{"num_hidden_layers": 13, "hidden_size": 384, "n_experts": 64, "experts_per_token": 6, "d_expert": 32, "d_shared_expert": 128, "hidden_act": "swiglu", "moe_layers": [4, 5, 6, 7, 8, 9, 10, 11, 12], "router_score": "softmax", "normalize_top_k": true, "routed_scale": 1.0, "balance_loss": 0.000529, "balance_bias": true, "router_z_loss": 0.001, "init_std_router": 0.0261, "lr_router": 0.000592, "vocab_size": 49595, "norm": "rmsnorm", "norm_eps": 1e-05, "tie_word_embeddings": false, "optimizer": "soap_variant", "learning_rate": 0.00289, "beta1": 0.95, "beta2": 0.99, "max_grad_norm": 1.0, "batch_tokens": 131072, "max_seq_len": 768, "train_tokens": 395900000, "max_steps": 3021, "dataset": "wikipedia_en"}
Below are experts of layer 7 (counted from 0) of a mixture-of-experts language model. Rows are named router (the router's row for the expert), gate (a neuron's input weights, with its number), up (a neuron's input weights, with its number), down (a neuron's output weights, with its number) and show model dimensions 128-255. Each number is 128 + 24 x the weight over its row's rms, rounded and kept within 0 to 255. Numbers have three digits each.
After each expert's rows: "comes after" lists some tokens at least twice as common just before its tokens as in all text; "comes before" lists some tokens at least twice as common just after its tokens as in all text. This comes from a sample of Wikipedia text that the model never trained on. Tokens count by the router's weight.

# expert 45
router:115103163104176129116165109105135120146145145105144122112066115143176142092148098108136159148122147109130156140162086074156116097147105129135069138113124120156128140140120125104147125153116130136089115138134124112124177132125097122131133116131120108145145080144108127141142120144118110132087129125161123123153153072105076164117137172117152082139139094128103162153163099103161120093115
gate0:140124142161134133127171100160124099155105086136183061110122176130160113149120137109165128108105108171131138118155139136145160126138173148140080100129113093091092123116134135160125127166170134146131151127113103121116106168145147127103109155154154074147138117132135064121153170156089140112102138136123130066142179086172136138131135149091117143127096148149120133094146122114118175121132
up0:136177126091098110117082177121093157109143133131050152101132075122124125136149097176090123112158133104141138128096075130122093135106118141122156149122130114133164120121120118112142162102066144114130107092166141132141121122107122142116127073096090175099162165132155180120133097128181134120166127100143159178136110166081115128156126135131123152116189133118134130191115134137134125136106
down0:171125152114109138104120082134156109135139123088113121160126140140138156109121108093178126116105088123176142178139126103134099097152114123134140158143136156128125158141144168134134131129119108159167125109130125116151140081146113160108136106133123117093079140122133081101114053104117124110137142148103123143108120127165093138108127114162101088128117101126109169116179164141117124137131
comes after: ")", " of", " in", " at", " on", " to"
comes before: "-", "\n", "|", " first", "=", " United"

# expert 41
router:107116145142133113087134104128157127080123096134152137107100118141133160089136130115111160168105112126090171129134111127150116091132130124146138136109115146128147120121140129087137144141112123113114078167158169117101138141089077117138151062136154113117206058149108143122124127117122136109098137114092110156158143110165084156099109129148158096084136108125117137147176113107123144105132
gate0:143122098133111147119152084139162171117174171130130107135144160204136141147110127122100087124099148176131136148124151154107129099127116114121144105111141143135137123167101147105130125167141109111142098175146149146139123156101105105173126078102152127131146112164107096118133121159174105119141152099093108088121105135117151126126150075131127086081138123138121107086048114089121127111117
up0:170132151060126089121148179133104144158100095164084153147090174165121124123120134132121130153130194144118112135140180131159118107117155083157130136118084134158139148122154178187122143109130145113113091150131126112137099128139153124091124132131102127129127120101094106094149116203138122153104108103130128101131110136148135116160149105094093119135137158184145165114122122099137076119101
down0:108110110129125121113152149074135115149135130151126139100135143139122107111147154115146157088131177091113103121107132128110138133140159131092126133148120122149070148167090180148145072149172079138144145156106101144135133157126108142105166138132126139098124173095115131159121125094172098111121131125110108106111143114110086133129100138150153123121112151139158113134096169135121127109101
comes after: "\n", "==", ".", "===", " ==", " ==="
comes before: "\n", "==", "The", "===", "In", "|"

# expert 56
router:119100159112119159126133117152127137123134095123158110107154126143130100087145088092138175111121137140126180090142137104157116084138131137139113141134145127160145101086159138109117155139100110125098087167092132127071136148103106129192158084107166082080139080160127171132132109173131163118117147130135128116138120100141117141096080162156137137105164096101138135141144137098138135109122
gate0:132170156124167058108130096113137135105143097132118147107114152154138114153102131133115090118126128073132168171149140124143134118099107119122142123096134130158104087123144157181121159102126123083108140111106112141099131109105145117120130133117126152128148139165116135112130128114126103109111120144161104138106122088147113147095130194141100179137151098145133125131192134138159129158118
up0:115167116151147149156102174127119130142163177121121082104119118098128111093100117106160111128128111114125143109128135081121128128140145120139116139162135103079132161140099133109142149153142146192110094110106137110117158159091143118138160085119110142111138144123161128119167108117064132126171088141129155153112157156153153136133128092106148155144113158110114116137133098164139126163120
down0:115176108182113136124137135127129088092197095174125120163088134129087090149100109145177124128108131138154148139115093094119119145128065104154123118123131123105182119142140128137109125136120122128132150131119122170069086171140116112100167122159114172127116138122147123132164135099098140098137101153149174116157155180125126112120080064085118102102164112137145162130141143116159137131109
comes after: "\n", " =", " University", "==", " ==", " U"
comes before: " the", " States", "The", " a", " Kingdom", "American"

# expert 29
router:086085163133096163121157122107137117128143114116143149116111139120168068094140108131144173146118146170116132108148135120161095115129113136135087139104142106129137104115161147093125121148081138109093096143131164115095179138111120139161138093147141122096177098146136181163122118129084143086111128123151132134141138114115072128125132152145128108100170095136098132161146130106162141116125
gate0:171103135123170103135101105073119126087147133166106155119143134106071174158139117111130115125075112125146116140120183099135135128101116132110093131129114133082116117100128133152115098133118145135127136183150118172106100092087109121104119130147103133105117129099144102134111111110156170106115184098162100105119126161133151071103109135183130115119117131145125135112129129121118127160133
up0:141140118100140181134149103139137149139168164103136096133112142151110150105115136133155137104120108140154139149105105153122144105137121106122121135119117125173167173137128085125124143149125141133139107105138109129178156105117134173157155093095151101150114143141146125109172130120135112141172151123050110134119134128156108140137155135094135163111121142102161107145133119160097127135145
down0:179082119153079151098123117143134158130166122137145149108165140139140099106144090090149130170133136129128118151137156100103181138141128121132132148104131141178124131158152136160131139123142157147119116169119087148104118104140131147163101160156138152115113074112136150175075120115130102133106132085198126125110106174139135127186168144110156155135131145107113151111118131149143144141135
comes after: " the", " The", " a", " his", "The", "'s"
comes before: " of", " was", "'s", " in", " is", " for"

# expert 52
router:120125135110108169106134125104146103087137116127176133106111125140169121134129113088132164156129133131101096130160116093148125131139109135136147144125143136133140098130109138111117156120111121115133088143126184070107139127114117146167146114120143128123169078117119114126099139168070151145099153096117150101160094078142111131107128157122176114134148105126118139154134102147153130091115
gate0:104146086088110154123147104173135162096109067094154109176123139104123096148166113118077129094164160203134095142142108099099101136109102108112120120138128105107132144137116090097104155153144137152157114128147144076113104126124140154142162109124130153135144152122164135136113152120092176143177109116133148077135107127166093109139140132118127196129140114125140143128152091129124097154157
up0:154156117132171129099101110140170132116151154123102133131151099170109163155162150106150132141134171119119161143132099145093115152140117085143145093114124114140110127156139141112120097170149121159121139123116126142133176147152109119150123132063152127186143115153110103092156110153064133075128160199137145127099123136135133132131103098079101131106125161138148114140119156165127124119141
down0:112135150139102092087117118095104137122129154141095160120144119144161131101092118107143128124121111121139100164151114117120120131114167140144182121143123131124101131103093109107078107135129133117126130114139107055153118213138155125189126113127135113145111083122118182155127167147084170177152141097111127175118120122141088109121098114114103151092154144134123135119110141116161101093173
comes after: " |", " 2", " 0", " 1", " 3", " 4"
comes before: " |", "0", "|", "1", "2", "3"

# expert 22
router:100138162113123106127143125155109105132127114125132113114128135194141149132134118095128170145073123118105151126143148130158093119138139134164095125131169097119143142140113141108144153166099160108105126170129154111089140146132106136140132136182099125138166066135120124126155087160105121085081153156108103103149140108115130157101108138139136125107135130116097120153156101122173168132115
gate0:156128089130118093153141144099140149147095128166167151141108121123105131130134154163152173158137108114127126169159154160114100125163129127166108122134119144148161115163116119154145151131161094141134112137145123125083134100147119139138109110116107144143116111140136111142162114108114143117110134160138124094151117147147118104118091150097104161103130104153134150125139128144072180123160
up0:136094139118141086131136131123153138155098149165134137119147125129141129129164161156117129164143125129163151137117111169086108118153132092155136142136114131162145159109104126168143150129153096143117120154199134131132124163151091128123180128125145090134111127146162128095153109130150121143151090200138131130135160127138115126141157124126115121073118160110122137121142130174095144135178
down0:170107160119158136184108116158141125120103098172207142119127118155120113170123128117148111144145176139164139143148119121138132107133089120116139121145126132113125119182132139134111119137105102112090111138163121067114170122114102149147119073144128128157114089125129117117144119109109128128124101150090140158115090140108140117089127119153144121086122145147144148138150142146112193085173
comes after: "-", ":", " •", "°", " UTC", " /"
comes before: ":", "\n", " of", " (", ")", " /"

# expert 8
router:143109137107130123102135128104126148082112109111150138128131126138142103142116113108151151140134118148120139090166131104118107096153096096149085131122138116131166086107139148121118141177115141111123107127146139126117184113085144170168154117130136121133156095114125155157136120133089138090127168121142116138131145091146100129143132170134157112100153115118133134101138142110146129113129
gate0:135132153137153176070101144150126118143118148107140093140130127144126105127089130104137095100105098132094091168114121134128122150138114113096139173089117097148111122141180099170118128168093141115146147103142071101135118107143133181156058119115123110138150128101135125144185084092095092156126107147110126106112129133179096160107139114143185129099126165082096152152084081107143095130091
up0:128150086114109095181169137080119144124171094155124147139119151090088143122162130142096138143144142146123120125153132141120142122128161118161137109174124161109155151095077100075120146116156121133124109136129190141120145155106156046094189155129151166094124131177147092099097164169139145103123135093123128125134128142086150126130110132149090114171130102139113121103101157149113150142145
down0:138127143129092129125138109147132129126218154140114141131140133108130115120114135118147161133111088126136174128128101146142103134109140117120107137189130118133124161148115119152154121131139119163105128156152117116113083158166068124126106126136103106129121087150106148120095114117113122082130137104161125119150153147136150101157113112099119139143117033100139092156171126108147107140086
comes after: " ", " 0", " at", ")", " —", " New"
comes before: " ", "\n", " 0", " University", " 1", " —"

# expert 57
router:118123152112111143094156105085157103109163120099168147130111122116134096119142126089117138178095139109089145119130134082159109085148097144175128141135125128128120127102133151103125157131138115132114125126148126094104159102107094138146125121154140107093162082159102161139132123146146142112105167111125116145127174073131091161115130136129142096107158093129137154158147156124162113099143
gate0:155115132123135158110078140114110097141166078180105140065110177117122120077130141132136170114140122133128117130128165095129162108111110148123130121169156130090119108130118083173148136152149128150082109080147148121126093151125092094144107165181141151114145108080131088154097102124116130075118157130118132119137120119141126108138133110124098178073121118117169147090116159142104115122133
up0:117134115139103114150134100144157126113084182116121118156161092092134130128126129125137115146091124118132130124111086152122122121132158140146128147086099106177135123081124141150128132133049103084172146137087137104127120135107161128143175120107150170148152145128106125100145158106092143176110125099132127142121110161108155148088082147116147141155173190154107104133134109086128147127106
down0:135144124116173144127154143120101091097137117103112104091105117142172104100148171086128127124145094137102139063126121160175131133087058101167134152118099137101110152145111165082092089127170150153178096128127121131127138079163127144097155123136101125130113140128152137145158118094125157157133137119148134124137146147115149144146122114121129131143141124136139138148131123096149143135113
comes after: " |", "–", ".", ":", " (", ","
comes before: " |", ".", ",", "–", ")", "%"

# expert 7
router:088148164136107169113129147114095087124190119126175157110079139124149112097133098111138148159143128150117139102154103110137085115166094127178100107084165121118148092113167157074136114135117155081109106131122151099086150166095084177182131099112111112103135119143100157173106120113100137116119114129125100111144158092121061143136113151128140111093163101133112157136142136122150130125124
gate0:110130138135126138134120125135099126130072086128133167119124133117141109117174132155149158105139135218137089131134160139135108107139127186114100140053113107160153100116179142141149148153083119058129106113104183112105122138170117169129159102147086153117119139127109141172116125148128133146126090131088129086124136092136136099179150152087142141145146171143133102140116143088148113093092
up0:124120090138123133170135092098127132130145131110094127110109135126145156158096104169116125161143121131115133132126118131140144120153094109134153100163093119107108106122136142112133116130139128124186146111123099106141117144115147082161093176121153082140158156140121120100075098119138166049099147118156126114095099136135136120123096150134122148135127121120129081125128147170146174176119
down0:157132138112151147102111126192090099108114092101136127125163135100131129110174150087132155148149093169127137165127155164124102143138145151112138144113108173151140114145165130147179138109130122127090082147116140119160197148133104163124151106136145147116103129085136139172160113117126126120136139140082150129116173130122123109141155157098160149126107117134139116149083109076127122081131
comes after: " the", " a", " as", " his", " an", "'s"
comes before: " of", ".", ",", "'s", " in", " and"

# expert 32
router:130131122099127125103136090074150087115127142115144133107140136146159125119108132075103145131124133127094144147166143100131086083130103120131114116091160108112158113104138138096128166133095122127123124160128138064132155116102110115143119090189158094140161108137103129113141125129090149139083139117134096113140112111159123142138132152151154133110149109107156106154140134118139079151124
gate0:150136145166173152120106111129145119184084173150158156142164142145119128136134129097106139145146089127145140127111123117124115091117148141150157173074160115103144133142134116156148109126128083082121108125122122126149117115101160167140139129139127124132133130093149121127111108136122102143112109140164116115132184145132155086078110145156099136107122159110120138148134107125120124107104
up0:109119132106108132109103095163114136130156099118153135152111113140176101186125085138141149152168164107120166158113118137119170138121119124128157164114119115161092128092150058118128099132134153108108114152155129081143093131147091111164091148112122129127091127156145144110155150148150123124173131101120163087134089101113131120118140118104132105078157119122092111100151117131068082153181
down0:143149101092109144157151138157147161107128135108138137131096118093110097129098113145121099110160153168097113128132163175123138143117136090110136110151134160151147117144141143124170134112104119097169152147140127139150127122139099139196110113140153095123115124104072161112121121182119096146152145130155148119125098140129168131111151140161156154103110135109080124098069118116112102136131
comes after: " was", ",", " were", " is", " be", " been"
comes before: " by", " in", " to", " on", ".", " as"

# expert 43
router:133100157129105127113147118080166122131126125095148141130122147138111084093097115090169149143127138154093160096148088114112122115120121176160129171127140110130161142155091165134094139166085106119126107128159161099101137093143093157167140115162123103127162092137127143114153107160090133115098128118128145155124130071147107127119086211111149108121136117101116137135163139136156136107146
gate0:136148102110132105080102131108146107074121163095112136128134147129141090142135094101160108178131090166140119154127133140160161127159182102111127101144150147139096098143152183130127133171159093112124158149116142111106114098085140132130146120089170139130131120155160138088073133132119164125128107116120133114138094139108138116183107102111136140142129120065140119130131159174160116107133
up0:114135144142113143174151134131118143198141104173139125117117132132103153098129169168111157079115174094092128112122117131120109137091081139167129148130115131137156140114100070117121130092068154126131112119120105142153134158154136136105138139173090114118141147118087114148162114120124125089114130148135137143111136117155125140079154127155105120102100133182139147139126116102112119141094
down0:085146144086085134082127094140132122155126138146134126178151159099149117125136094137135151158107113118079143100149129128124102143131100111106119118136136115111113084147135137147143092135149180135107137128110123133168199107143072152138074146138111130151157146143128110140154097142118139127119126157153099144096133141160134120169151147153101170129156116132123127148138130119099136129126
comes after: " |", "–", " to", " he", ";", " He"
comes before: " |", "|", " to", "–", " his", "0"

# expert 61
router:111102117103128162113141122113150151096148086116182147087100129123163091080137118128116127135112109151110126139143121114170130078141108133148143134110127123156141102133123130097110154193114100141098098141147153122116154130155100120149131083147161103131161088159122146123141134123125139115096150135180132118159132071144087125108156151147144093116125094102119144153166096125133115109135
gate0:153158176154100195131092086086139111161101082163130131103131135131171143093100109159105097132138185108091132142109140110173109110107129130115127117077125127129117120155112148130121109116137124137162118138125111102107140104064121128124152155194099149150116139133132138115106094144152127125117146133136098132116100141132123085106125138151177147084159113096156123146090128122121178136125
up0:138160139143125109097107135118150140080139140099112130122106152155093078131132123120181131122153185074124130133080107107135146118135117107136137150106134127119162146097166071134117104125138138104147176118124115107140116124135094124154127129150070128108104149143167116145137114147135130102094119132131136156109101136134102081128105116122147129170180110127143170103120166128137110147134
down0:097122146152152138164116115096124110112132131124144122141105158076124136125112149092121132149071122141170114095138154168165129167128139176051121123120155137127085138131144133153135160095093107108132143150137126149122180118128147119142141102087135133143126092107101100153183117087088085128166118113106102119156177100078137142138122148110124100156132158114132120112121164120155101129122
comes after: " the", " in", " on", " during", " from", " The"
comes before: " the", " of", " century", " his", " October", " July"

# expert 0
router:119083135131140146113165112106153129126116086093135141093124157134165100110131118109137133133078126132090137144117100135142104103159173124160132127133143118139163122124127142117129149124127118091099076146174146081068132156121137191150151111138160127118171105130105137140066087153116158117104149115132117114194131073133090149118148128134157085112122101138097154165132109135131113122110
gate0:090125181128129111094108167124145119145109102105131141096127125143106132124133117126079120131116157125142097159146156108108115107130125117098143127113090123109146102147150116132136102113154132138160125083126120143112168125127131125126106130118144153136141127146166147118153138121154087173152115098115122105139133079120122164159155126136161109121165069146134112144124063135126118150154
up0:080139126125119101113161144128125147142123130144123121103144108168135108085099151133112158179110137140125090110168149133131106099108144101113176128136137106096149099110133122101118111113149105170139170067147143143126136158074126133139161163127164127138129134149144144134159132100126161142127132103111108116126120103144096142151127098143143122122176113134116119156136087125117147154150
down0:111096153129118130154125121139149139137113128143144164108122129111145112153156117095154126161117091154143120129119103133107116105148135150091152098104140192144141139187127101175140111101093130122133136150162127151125100133152088066104144099123165161103121126124166172139146138119186117138128164079133139156106137122105142156149144115104103121147123084099109175130110161143099110164133
comes after: "|", "-", " of", " No", "==", " with"
comes before: " |", ":", " votes", " name", " than", " medal"

# expert 58
router:115095137078102147107142140109136111093140123130146148119102119153146132112163104062154171135109159121121115130122132110138134102145123136128142137118139125160138170119159132119099142134098109127120105151085123116120153088146075123138065099126154134136145105139122162128124163119093158146081117121146099157135146121122066187131157140127136088092137111099120171137171124111178113110118
gate0:149118123120129103103140106107131127107155152131109115068121141147145185124160083124162091116154148147105097159116088139154136136130131204154179080135136146108129100124114122123122105100133111112145118151124119106130133121118108127158129152077129124102118130112145086093138117124080121092192155100130098151118124153120120200109121159109119128098154157114134098141136138137129113136080
up0:116142145120143123142107139146120117137099128145136127181129112130136074108105192169086166150127099090138152099116140093144080127100137078131100210123087138138121140142139132125150140175121133148140111109145156135130122151144162129126136139185117093139127101123112144174122122141169134114092066130148157088131142106132134063118126110141115142160119109116146169121110148125141148132165
down0:099178160132149106129155073144130107155104134148101105149121138146118128133131141118114161127172161117120116129102148115113103129148144141160138142125047124162120099133117107175177134115083096173153143128115123110159141145150116131124125116124152130125128152195122120115157116140108158117111115098101137137133148169116102102112103158126136081110117122107079099114122147137123136173136
comes after: ".", " =", ").", "==", "\".", " =="
comes before: "\n", " The", " In", " He", " It", "-"

# expert 1
router:111117141122137135127144128130163097130151147108167144106109133103168154063134108103131151144114151143139133111134071089155122082169115154119130111133142148156154147125134141112132120151101117123132136134117146101111141132111112163152143109148134133135174106133127132141141120153127157063077165081122137110152122078149088146128100153150149119073124104103085158171169086127138106120116
gate0:098178116154110132115082122120104122151148133144082152140123108172093107110101096131115130116113110112106089154171088090116135101143139129117139123120065152134139132158141162095101134108177153123102164123125108143067136137107104149099089099109119097157158142125110110182113158095121179084135135145157122150127120156171115159135145123115132093098192124193145066200106091159081182150144
up0:118084183136122108142189128112158141091119127085161090131118136119173129166141119166139105166160119163128137075092138201141084182096118116123082095151161109113115129113121102135155130114117113127157127132129143142155131142142176061135145142124118161097117108130128158130117102128119080132121135103105161121142133146075180119125123150138139160154081154118122180109149130101160097106113
down0:140137097085153163125116166077099120137168164158132117158146127134137060139131142134069202140159092127154106127142145151154118120134150142190142104105143103155143135132125085121168128065117103133126197113159128059140111157157137119112129179121138142140127125131125195121118100119133118110092118147148107105150118125119113125119106098145157095139139077116109137109127120126089111110163
comes after: " |", "\n", ")", "|", "==", "|---|---|---|---|"
comes before: "|", "-", "\n", ":", "=", "=="

# expert 63
router:100105158117119109109164115102156112087141119121163144110114109101136120081129103041117150134087128115096151135188109104142098131145079141125101131140155112141153095126142157120129140141109113130119107130134175114104155122103091156179135112150133157130141122157130144120119124123130156100102145124096105169122143120130108161126129205148122094124125129094110122118148117109169098106103
gate0:157144137201136124126112148117130132109125117124114110143136142142097099119114130128142126143113128129163191153129115158141139163132121125112132134099105083109124103100080140150139131153146139135137107175107093108127101140096104156126133135115133179151173161106145120118159105126150114125158176082182139125140146093150152145102114149144132136126126157146109121109135111108113138085137
up0:125120137130159174133131079179135119117113145134148127132106124146086100117148103167167101133157133129156150134127136126167103104116122163120144146164119106103157151128116091142153131111147129151119109126128107088082079130144111150107124098151133147137125126114122145133085109117134149063122118149138143101094077167120120093143119126145139139134127123156112113120122133120120162114137
down0:093171127139143104120060119119141164089120150112145169160131099114149136170112147156119114136161158099077154126147119131148107108119113074150105104113176113148093152088130151183135122123121141113137163116103143130138116117104121118101128121133113105093133173137126125123132143125103092180159103144100118141111124131150102066113132142129106112120164124183107101153115064121138100108159
comes after: " to", ",", " he", " and", " He", " also"
comes before: " the", " a", " his", " to", " an", " her"

# expert 33
router:119138145120119155090135135122157098114114123104158134137128124131130126124146117099130155119095122137074137122184124109166123098130124152178114128094137114110185158141126132104111139131133115120077146146125159094117147111107080129146146100117150127085128077171139124136117126125111144105098152121177125166139107079120087131107109152164127100080122144119142143153160103118150142135111
gate0:177132149153156138112092116123152109102107144097152139142077133089128155144139128095127152156089119145143138109131151127207210110130112100158133137149143133077151116114096126156143164102167096141130120133104158106148096136126131110118140141118193141109101070117147142121147122125149129224122152107139103122119109159088139071180123150145107117110124089159108121155140119147141115094155
up0:093090133133130164157165073135129114145130142169129139088168110149166111084114099174144132061132103130184158126087143125102123117152166156115125127148121106136126124138111146131127137154130113096099131104139130103084135121152108149122139073098086131115134151175155133139123136127142101074154068142123131109130107143165097161134142131122116158109150095132156148090129155112084121140120
down0:127114140150148163151107147118095139109168114176124109161100096135153099153115123167132149117116123148161087139159119122127129166144127125157110135110151159098136163157166158091127138126119133146132153145156110145148131127124127110144150108095130136088151114108175152173085132129147161144150121104153121108117134136172099109143158119117104086107138102132103137119103126093140128137150
comes after: " on", "\n", "On", " June", " September", "born"
comes before: "\n", " The", " He", " October", " September", " June"

# expert 34
router:126128109117099163079154127045087106134101124101159156110121136130121121137161136113170149123119158123112138106121094138129135135147121103125080123113147145141114119129121144086095114151111128136102125168133151128116147171133117138143120132129129114167153064121126149137102116120084176122101154101112136136146144095145094146100121183151124090138128118102134132125162109134165130117112
gate0:075110131136128150137137114112117091112084111121124145108137160159112136116145138130176127135165137141107138115110135119129155137112111087123114102157103158082134144131137161139161179098113123122136116118140083165143149148100119077110157105136123097172138058152064143153086138147129125137144152166140162135134163115117123134150129133182129101134106136135122108129107091119145105121175
up0:153154105145107119097153117116190152135150130142130122127130126149130133111114128144159150153174142136136142127112118111140142137087143178122103104168147128124137165123111153098138157107130137146147135123128099138167145110128128125144184082100098075113139119125103134142091120160092078094164139149137141125194110113121142145096088160119122149113123073134112168135159110106097092144109
down0:101177123103140100137110095169151109162124144133119104114107127117142155122120141115111120117132152135130121116131115123154124111116144159128123073103129188112111146087095128148136100097142138100089150169115135132145107149146106129090103124102150130147120108125190115119087115128148130142135102144085180140107143138091136126158110143104079095132147167120109094119149118085165103156143
comes after: " |", " 1", " 0", " 2", " 3", " 6"
comes before: " |", " 0", " 1", " ", ";", "–"

# expert 39
router:145130157135137122112163100118145096127176109109101117091110148161152085099104108115151136133103113113107156131144098130158082122146140092164080112093132120111165134129123103115141139150088131128142113134135165149095146124126149116169144078130151093090156057158125123142120125157106163117095147147159132131171116104158108172117127154158120090105178100139090143157154131137126110124071
gate0:144096127165156135146106118135141177128175157116093144131111119117149079110115123142103149142139119091165153155134112102138188127094139136129132080149200118144131120146118156166105142101117119091105120095133181126104131141153132109122133150109116111114111086169115133119115137161148137123167136125134157132152119122128117126130121141147128152154123118142100113085131100102102159084129
up0:083152150088144069159154120093134143110121160104129110118159123107125136143149123135123122117132112104139122121160128116133156126096131136158156110124119149139139132137151141136101185119119132101132120126122144100108149117118118160138151165114116136117130132120090128132115130102146163107113126134138130116112095115131151119090126151137111168110114103130086129109077129154165099085131
down0:124139126127127178156117145150120121119171157164140124119158131142120155161120098089136148119089104141097099144158093163114143144143163174140161082115111142083112117100144119148123138083133146120134121139135098097096132170124146119127115138181114142127122118116085154144156049102154120093118115142153090113112106107101118084106122102099126129115102158079069084099096126128168106133124
comes after: " |", " (", "|", ":", "==", "==="
comes before: " |", ")", ":", " ·", "_{", " 2002"

# expert 5
router:088110134133122142104144117106129107119172119133150164110080136146157113095119118134122165142090136098107129131142093092152096097156072135150097135097126124125166105114146155083120132132125138127132117129122132121097110158113117156195116103128149089080148112149122141151121127133063159147086122124166134157141124086084081121085067161175149094087169145133115158150125132104143140118114
gate0:152162137117130130107096124094129157135131103118095122134100162098189086153105119143099133135143134116118107111133128106121126122158126113131098142157135112098167061103164179116167112146112104074143102114084078110136146118149137146116129107138095119121131101114143101120108117093107144103136121119142116125132193145156126089126138152113152133147116137196136132136157141125100076128093
up0:166128116137099090180120134118118140067117110180122120167124131146123152091148125135158117120122185121140106136183138107128155092133125152121127149155118159165109109154103143105155156138100169128121168070100131169152076146129113120124141136130106162114136145108154125119146118150131124073132171140110100145118146104158106096106113143147143120150142124105111138133122155117163134132171
down0:132095178138152150134127127137169135123100149134108121163141099144153137143083121076144097150163109145068126154144146117137150135105136081145125160139145126180127102132145100111185111116146059123081110135111093133136183120125141120120120131131173160146111091087142137137144153109157120121104147133175124113137111129096139133109092162121146153144062130145157148167081127118091117117088
comes after: " the", " a", "'s", " his", " an", " two"
comes before: " of", ".", ",", " in", " and", " for"

# expert 38
router:130124145116126134104129126102093122148179123092138139120149154136133132106133131115108141148084107135070125125149099094131153115138134142177099137120139111108139125117125145090135172152117130123150106141138162092093167106107058155152127137162133111145134087149107143149134068178131168109125178147131111145145170108108085150118112156162152120120168156123151159153137099079163139119111
gate0:142112116137122108098101183111119128159120137133105121103132115142119146126131106129117135114151098125119123123164162145127110106116129118177118146108105097132144161143109157081126125160087142103136115147139107123084128131096147127136111109127158134153162129048143126082119104124152127159156147124142107115127136125153126120180164164120095152134112126112074102105118069136118117150085
up0:112131138143132114157146129132151126118120119170161147143112125094149113111154153124133165155139139131160088160130131140147119132155119112100111111152134200139095118122134089150139134103152108129152142127111137104164140103129083109112136103130097151133116163173115137166146154150079130105141118127105150149126114099125142155101158122124152119098130090149163153142153172140146117137182
down0:150089138122083083073146136117081084133147108138151120145108119135068110108140127131127146133084110175138110138120125130166138126123147121114133137103098120158117107114129140142114170127122126140136140135162132142141100093124102097132133143086145135103087139146076092125144173177092129163142087110153126141126119084169177140107128130095147144119089149127104144168105136142131088145113
comes after: "–", " (", ".", "-", ":", "/"
comes before: ")", " km", ":", "–", ";", " ("

# expert 12
router:127105116116103120153153081151134102080137111126142159120098121126143126112146152075101134139100124144135169147159107104132106125134123170134125168125125128129135111116145155127163178164143115144127141155121154108118144102112126144189102105140153114103129087155115141138100136148089136103130148092111111138175184114148121133105135153149136096126125145075113173143174108143133111118102
gate0:120121137124126088104080084113136106106088128075105131147103107092125128130146145113121151143152074147143145116171138119074113138166151118126131094108140116115140140116126123135138177146153147155131144107092099078117079113148130109129076096148151135123130095185147132093149160157126121107109120125117109140135084121178133124079120106105149101105100133129099155138133132097128091147155
up0:102104139125119092164122068129163131127116129082085122139140132119103156159156138146149158118139120131133147141123143109055120125090105089141099095142115124106123129123135121147124171157104151143138151124118065117161093122156125087101090103130134129113139129147155129108206095119140128099130116109136119108142056103168126134139116110112163154107124141151136165116082131095108138159168
down0:158114140116108123101145152131113141137100121096110121128152099124195109113098169143162117153112167140166077109105083121157138126122085090087119087137133154142088140169167111147124105120119136147157104094126151091114153106139076110130120110128161168171120108134136156152109136181133110133120131064092143112149112114134153165076109137085155141128106135187139107166099089130141134102154
comes after: " |", " It", " it", " he", " which", " MPC"
comes before: " |", " a", " ·", " JPL", " to", "_{"